{"n_layer": 10, "normalize_top_k": false, "routed_scale": 6.74, "norm": "layernorm", "tie_embeddings": false}
Below are experts of layer 3 (counted from 0) of a mixture-of-experts language model. Rows are named router (the router's row for the expert), gate (a neuron's input weights, with its number), up (a neuron's input weights, with its number), down (a neuron's output weights, with its number) and show model dimensions 0-95. Each number is 50 + 12 x the weight over its row's rms, rounded and kept within 0 to 99.
After each expert's rows: "comes after" lists some tokens at least twice as common just before its tokens as in all text. This comes from a sample of Wikipedia text that the model never trained on. Tokens count by the router's weight.

# expert 26
router:56 55 63 31 42 40 27 51 39 41 52 50 47 62 56 67 59 55 53 49 47 40 24 61 58 31 45 28 48 55 48 45 40 72 39 35 28 65 66 37 67 39 40 42 46 60 55 64 70 43 57 29 34 56 58 58 39 46 64 48 57 74 38 48 51 41 54 37 59 51 59 38 49 50 78 43 49 41 56 59 29 58 60 41 48 81 45 66 69 46 50 36 63 54 57 41
gate2:66 63 43 43 72 31 60 36 39 55 44 55 61 40 36 55 38 51 71 56 50 62 70 66 51 55 40 60 49 45 41 37 67 48 31 40 60 47 49 56 46 54 54 54 46 23 58 61 49 39 40 42 26 52 44 74 52 59 55 57 36 68 42 54 46 50 47 38 39 26 20 81 48 62 47 33 54 44 30 65 62 65 47 46 54 54 57 31 54 53 61 52 33 37 54 62
up2:53 67 32 40 75 34 64 53 45 35 54 41 35 32 52 47 53 35 67 30 45 55 64 59 51 49 51 50 58 49 40 51 70 54 58 50 68 59 28 42 48 34 34 57 15 39 42 49 50 28 42 42 40 49 57 60 85 72 65 67 46 62 59 54 40 45 52 47 62 46 54 52 42 65 41 52 75 28 44 46 47 30 45 64 50 56 51 46 44 49 62 44 66 54 55 59
down2:63 52 47 37 49 48 46 57 47 61 63 53 57 40 67 54 59 35 22 48 44 35 58 57 49 30 34 58 41 20 29 64 53 72 43 49 53 49 47 65 54 39 75 30 59 79 55 65 49 65 46 53 46 69 53 44 44 63 65 26 40 36 44 61 44 41 55 49 58 64 48 42 53 53 56 46 47 40 54 69 40 56 57 57 60 67 43 33 33 40 52 28 35 48 66 37
comes after: "\n", "in ", "In ", "on ", "On ", "at "

# expert 3
router:60 62 81 53 46 40 43 49 44 44 28 46 45 55 65 40 44 40 37 46 37 39 34 28 68 41 40 41 59 39 65 37 63 70 59 37 47 59 69 39 38 62 45 89 32 50 67 60 62 55 58 61 45 41 64 54 44 38 45 45 63 50 38 57 47 66 48 24 66 49 48 25 55 46 32 48 64 49 51 70 49 30 50 54 51 44 39 41 60 52 46 47 43 45 65 53
gate3:51 43 38 51 60 58 56 57 47 54 43 46 40 49 36 55 36 66 44 47 74 50 39 51 51 38 58 41 50 31 24 72 49 39 30 66 65 49 24 53 59 49 41 54 23 46 46 40 43 44 30 52 47 65 51 47 58 39 51 52 47 59 39 64 27 41 64 48 44 33 67 38 84 61 45 32 51 45 44 68 43 51 55 53 55 81 57 53 44 71 57 34 69 47 61 55
up3:47 24 50 66 64 60 41 52 57 54 45 49 65 45 41 54 17 51 67 65 53 45 35 43 43 47 31 37 39 49 68 42 54 37 49 66 42 64 58 58 51 52 52 33 19 48 47 37 27 43 41 66 34 60 47 38 47 44 57 57 33 70 37 57 42 50 61 42 39 33 61 34 43 61 77 54 38 50 38 62 48 51 49 61 42 52 58 70 57 75 64 47 41 67 45 53
down3:48 41 63 48 45 40 34 42 37 49 44 37 40 41 71 45 57 47 44 35 48 57 57 42 44 63 48 53 55 57 58 69 56 60 60 53 26 35 69 55 32 37 53 50 44 42 31 26 73 54 51 56 45 31 62 50 67 42 23 40 63 36 58 40 62 64 53 45 58 43 60 52 47 41 51 47 54 65 83 57 42 69 43 46 58 90 67 47 48 49 36 49 48 54 37 63
comes after: ", ", "in ", "on ", "is ", "ed ", " "

# expert 27
router:34 60 55 26 66 64 66 54 50 58 58 41 41 45 63 43 38 34 68 64 44 43 65 44 46 50 46 53 47 47 76 56 73 59 36 40 41 72 73 62 50 66 38 38 57 32 45 50 71 51 47 66 49 49 64 43 53 52 53 72 37 50 41 48 37 32 39 60 50 50 32 48 47 37 32 38 38 49 53 58 32 55 38 54 55 48 49 51 22 35 48 39 47 59 81 43
gate3:56 47 46 50 61 53 67 47 25 37 38 67 27 38 72 55 49 39 40 62 48 27 60 54 23 56 52 57 43 48 43 28 45 70 65 63 39 51 28 65 44 29 54 43 46 42 48 65 59 51 39 40 53 42 45 46 51 39 63 45 49 70 24 48 59 39 36 44 44 53 40 70 55 57 69 33 70 50 56 72 43 63 52 72 46 49 41 40 34 55 52 39 39 48 58 50
up3:27 54 48 49 66 37 57 35 59 49 53 23 65 48 58 52 47 31 58 65 56 50 53 53 20 69 30 39 40 57 75 70 39 63 45 63 56 44 51 37 67 56 38 35 32 26 54 67 58 42 63 66 46 38 59 38 72 53 63 52 56 59 31 49 41 46 37 44 43 53 29 37 55 51 55 56 56 45 39 56 60 33 53 41 48 46 50 69 41 41 55 70 45 34 54 59
down3:32 67 57 76 35 64 74 26 53 63 53 54 55 46 39 57 51 44 54 66 30 38 45 62 65 55 27 43 36 32 75 56 55 47 44 43 29 59 54 46 61 45 33 52 53 52 40 58 61 48 43 57 48 42 43 41 67 66 35 39 49 57 28 54 68 51 43 60 61 44 73 61 43 66 26 55 52 64 62 55 58 53 45 65 49 45 50 53 65 29 31 32 43 45 47 48
comes after: "\n", "the ", "a ", "Los ", "and ", "cl"

# expert 30
router:17 48 53 45 49 44 46 56 50 59 66 49 51 31 55 38 39 52 51 67 55 70 37 44 39 38 59 52 63 54 37 62 53 37 41 47 50 32 35 42 40 61 81 62 46 56 51 59 66 57 38 41 71 60 61 64 41 56 49 55 52 55 57 44 49 53 47 56 49 46 44 40 27 58 34 68 40 49 41 72 32 57 57 33 30 53 25 59 45 31 35 31 71 63 67 43
gate3:59 58 64 36 51 58 71 68 48 43 38 56 36 52 38 48 62 63 55 60 53 38 53 55 48 50 65 26 67 72 39 55 49 50 37 53 69 62 41 44 44 44 67 56 55 59 58 30 38 21 30 41 46 64 47 23 54 52 58 50 31 17 57 33 71 49 39 46 35 41 61 53 49 62 48 49 58 60 68 50 51 48 54 40 61 23 53 49 51 45 73 50 38 53 59 43
up3:50 60 66 41 44 50 62 54 45 53 65 62 42 30 47 29 60 38 68 57 32 35 53 53 31 45 57 51 47 46 39 30 38 54 41 63 71 68 64 53 32 42 36 53 60 72 35 53 58 62 48 46 55 47 65 38 51 42 46 55 39 13 63 48 71 80 36 51 36 50 60 64 49 50 53 40 61 50 75 33 54 59 37 41 64 50 37 48 59 40 44 62 58 59 55 41
down3:44 45 45 40 32 67 66 25 58 53 33 53 52 46 50 40 49 34 53 62 60 59 41 56 55 47 48 47 70 62 44 55 45 22 39 57 55 42 39 35 49 17 77 34 72 55 48 42 52 55 56 40 79 49 48 37 60 60 55 48 57 42 53 55 70 55 72 64 48 52 44 47 19 25 53 51 42 62 49 41 59 54 63 66 47 37 61 42 54 42 71 42 58 54 48 44
comes after: "\n", "'", "by", "Liv", "3", "km "

# expert 1
router:66 48 70 42 47 47 42 53 44 39 57 43 61 52 47 26 48 35 41 29 38 39 60 47 51 46 45 60 54 31 29 74 53 53 34 72 39 53 27 48 47 41 32 61 63 66 46 49 62 45 59 46 58 53 49 45 60 51 54 60 30 67 43 23 39 43 58 62 58 48 58 48 31 64 63 32 46 77 50 54 50 52 55 47 53 57 72 67 70 64 51 49 32 53 33 72
gate7:52 59 41 28 59 54 36 80 67 55 43 31 38 50 30 37 53 52 72 50 43 65 38 80 52 52 43 56 38 43 34 31 43 54 30 50 28 54 53 51 66 64 41 49 50 40 73 50 44 44 50 69 45 60 50 42 42 62 42 70 27 64 47 65 55 36 58 76 45 32 48 50 54 51 46 40 38 71 62 46 38 51 48 51 48 46 51 40 35 36 47 57 52 56 31 58
up7:39 34 53 56 35 62 40 52 41 46 49 53 60 25 72 46 46 51 54 51 32 68 56 37 39 52 56 45 57 51 57 48 33 45 41 58 69 58 41 46 77 68 70 45 35 45 47 49 59 50 48 24 39 43 53 47 57 45 51 61 47 38 70 36 60 41 52 59 35 67 34 40 58 41 42 57 27 41 73 51 63 41 44 47 75 45 73 64 56 49 33 38 29 49 47 22
down7:52 36 51 41 54 49 39 43 44 28 36 49 58 56 68 64 37 59 42 79 49 56 41 39 52 25 17 48 51 41 58 50 50 52 50 33 47 70 48 63 35 41 52 50 55 69 57 57 30 48 33 44 43 45 49 61 32 36 60 30 52 48 73 47 57 42 43 64 42 64 50 62 51 53 69 32 59 52 53 51 41 42 59 53 66 57 62 92 71 58 50 46 48 53 47 43
comes after: "that ", "of ", "the ", "and ", ", ", "wh"

# expert 48
router:47 44 47 37 51 56 55 47 43 49 61 58 36 48 55 29 73 38 50 35 46 36 46 56 66 36 41 42 36 48 51 62 38 52 71 55 44 45 50 38 52 21 37 49 76 53 57 31 44 42 68 52 50 32 37 56 65 44 60 70 62 58 26 51 36 46 74 39 67 77 45 57 47 57 59 42 60 49 83 70 59 53 46 64 55 42 41 61 63 40 44 58 43 60 64 60
gate2:39 47 52 76 66 31 58 45 50 44 48 39 60 43 53 28 55 49 42 57 50 63 51 33 40 40 49 38 39 56 50 53 49 42 85 45 46 44 68 30 68 37 56 65 59 38 38 31 64 54 50 51 44 46 35 45 52 43 47 70 63 47 87 45 32 24 47 45 56 51 65 40 35 61 23 40 49 56 53 56 58 54 44 40 52 56 37 59 47 54 35 71 46 43 40 66
up2:39 45 32 62 74 27 59 50 48 63 47 55 70 47 54 36 61 68 62 62 52 56 65 29 36 49 52 39 51 48 57 59 47 50 85 54 50 39 46 33 47 58 36 52 60 55 44 31 54 55 60 58 46 41 30 31 39 43 32 52 49 46 53 64 46 42 45 39 74 69 32 54 31 67 34 56 44 38 52 52 56 72 45 66 56 58 41 35 48 40 45 49 51 51 34 78
down2:54 56 37 20 57 42 76 74 48 60 61 68 59 39 38 60 59 36 45 43 45 41 55 39 49 57 68 46 50 32 58 59 54 52 57 38 39 44 52 61 35 51 42 36 58 38 44 71 70 56 50 49 50 53 56 46 24 60 52 51 59 30 17 50 24 31 41 47 43 32 43 34 74 58 55 52 71 56 53 51 63 38 57 46 46 60 46 46 52 65 70 46 41 60 51 43
comes after: ", ", "(", "in ", "–", "In ", "| "

# expert 40
router:67 48 45 35 53 34 60 41 67 74 52 29 52 48 65 42 34 35 58 46 53 50 45 66 59 55 46 60 53 45 55 59 55 52 44 47 49 46 69 80 49 77 35 51 51 66 59 39 47 65 36 41 46 31 47 45 40 40 32 59 50 60 48 32 39 35 35 65 70 46 34 46 32 36 59 51 61 58 65 51 44 52 43 52 75 62 76 35 24 39 47 62 55 51 63 50
gate5:49 49 58 35 53 47 50 32 60 40 43 49 46 58 64 29 36 48 52 42 67 54 26 54 39 61 32 44 38 45 65 53 93 33 55 66 38 76 40 46 30 58 41 43 41 45 37 43 52 50 52 62 46 29 45 43 47 47 56 77 49 45 35 47 50 59 52 62 61 47 67 42 59 29 48 71 62 47 47 45 66 32 52 53 40 57 70 46 63 58 78 51 50 48 43 47
up5:31 36 42 38 65 74 59 36 56 56 36 53 59 61 55 49 33 29 33 29 56 47 50 33 35 57 68 69 33 35 53 62 52 76 49 69 43 42 48 53 73 37 53 50 47 58 49 50 31 58 48 48 51 55 69 36 53 54 54 58 40 58 40 53 29 35 51 36 47 72 46 48 53 41 31 71 55 53 55 48 45 44 46 51 44 37 42 40 67 32 54 37 56 42 77 69
down5:31 49 54 28 58 49 53 49 60 36 51 38 53 56 61 36 49 51 43 61 37 51 54 50 50 54 42 33 71 28 48 63 39 70 25 50 37 39 40 65 48 29 49 45 39 69 60 62 49 37 33 65 46 40 64 64 46 65 40 64 33 36 64 71 50 60 53 52 69 74 44 29 57 32 45 65 65 69 43 47 57 45 31 68 53 49 54 32 51 60 64 52 42 56 36 57
comes after: "to ", "and ", ", ", "he ", "also ", "not "

# expert 4
router:57 51 48 71 59 46 43 67 30 63 47 34 67 53 55 48 76 62 45 43 44 38 31 70 41 38 63 54 44 28 25 40 16 55 42 52 71 57 31 32 50 58 45 55 37 46 52 39 45 67 50 69 62 48 44 65 58 44 53 43 44 62 57 69 58 54 57 65 62 52 59 55 53 49 44 43 48 49 37 40 55 36 59 61 54 49 45 51 41 39 58 16 59 30 64 58
gate3:35 44 68 59 65 44 41 37 25 41 44 54 65 50 45 33 56 67 44 53 62 49 64 66 58 55 66 36 67 59 38 33 54 38 34 49 48 56 55 48 19 53 78 45 43 45 49 67 37 40 39 49 74 44 51 62 64 34 36 62 44 50 53 48 53 44 50 57 59 52 53 74 52 44 34 39 55 66 63 72 45 42 50 22 70 51 35 37 45 48 40 70 52 61 53 54
up3:62 51 66 38 59 64 45 45 51 54 61 50 44 31 55 49 57 48 46 54 39 58 36 42 40 49 28 59 64 60 60 42 53 59 56 49 55 42 51 56 53 45 49 61 38 66 50 46 66 68 32 36 51 72 57 42 51 27 59 23 34 54 25 43 45 68 45 46 62 44 44 09 21 48 22 53 34 32 41 63 57 45 48 54 54 55 64 68 56 54 54 46 56 33 56 58
down3:49 50 37 47 34 37 68 61 52 51 63 39 42 39 64 70 82 55 34 56 58 49 51 82 54 46 17 54 28 60 66 63 38 63 50 47 66 65 40 49 52 40 47 60 51 24 58 45 54 50 71 55 45 50 36 71 33 56 33 51 46 47 56 56 38 45 43 48 46 39 53 37 33 51 68 49 52 39 42 40 64 52 48 36 47 43 74 62 46 43 33 51 49 47 58 68
comes after: "\n\n", "\n", " ", "| ", "/ ", "Votes "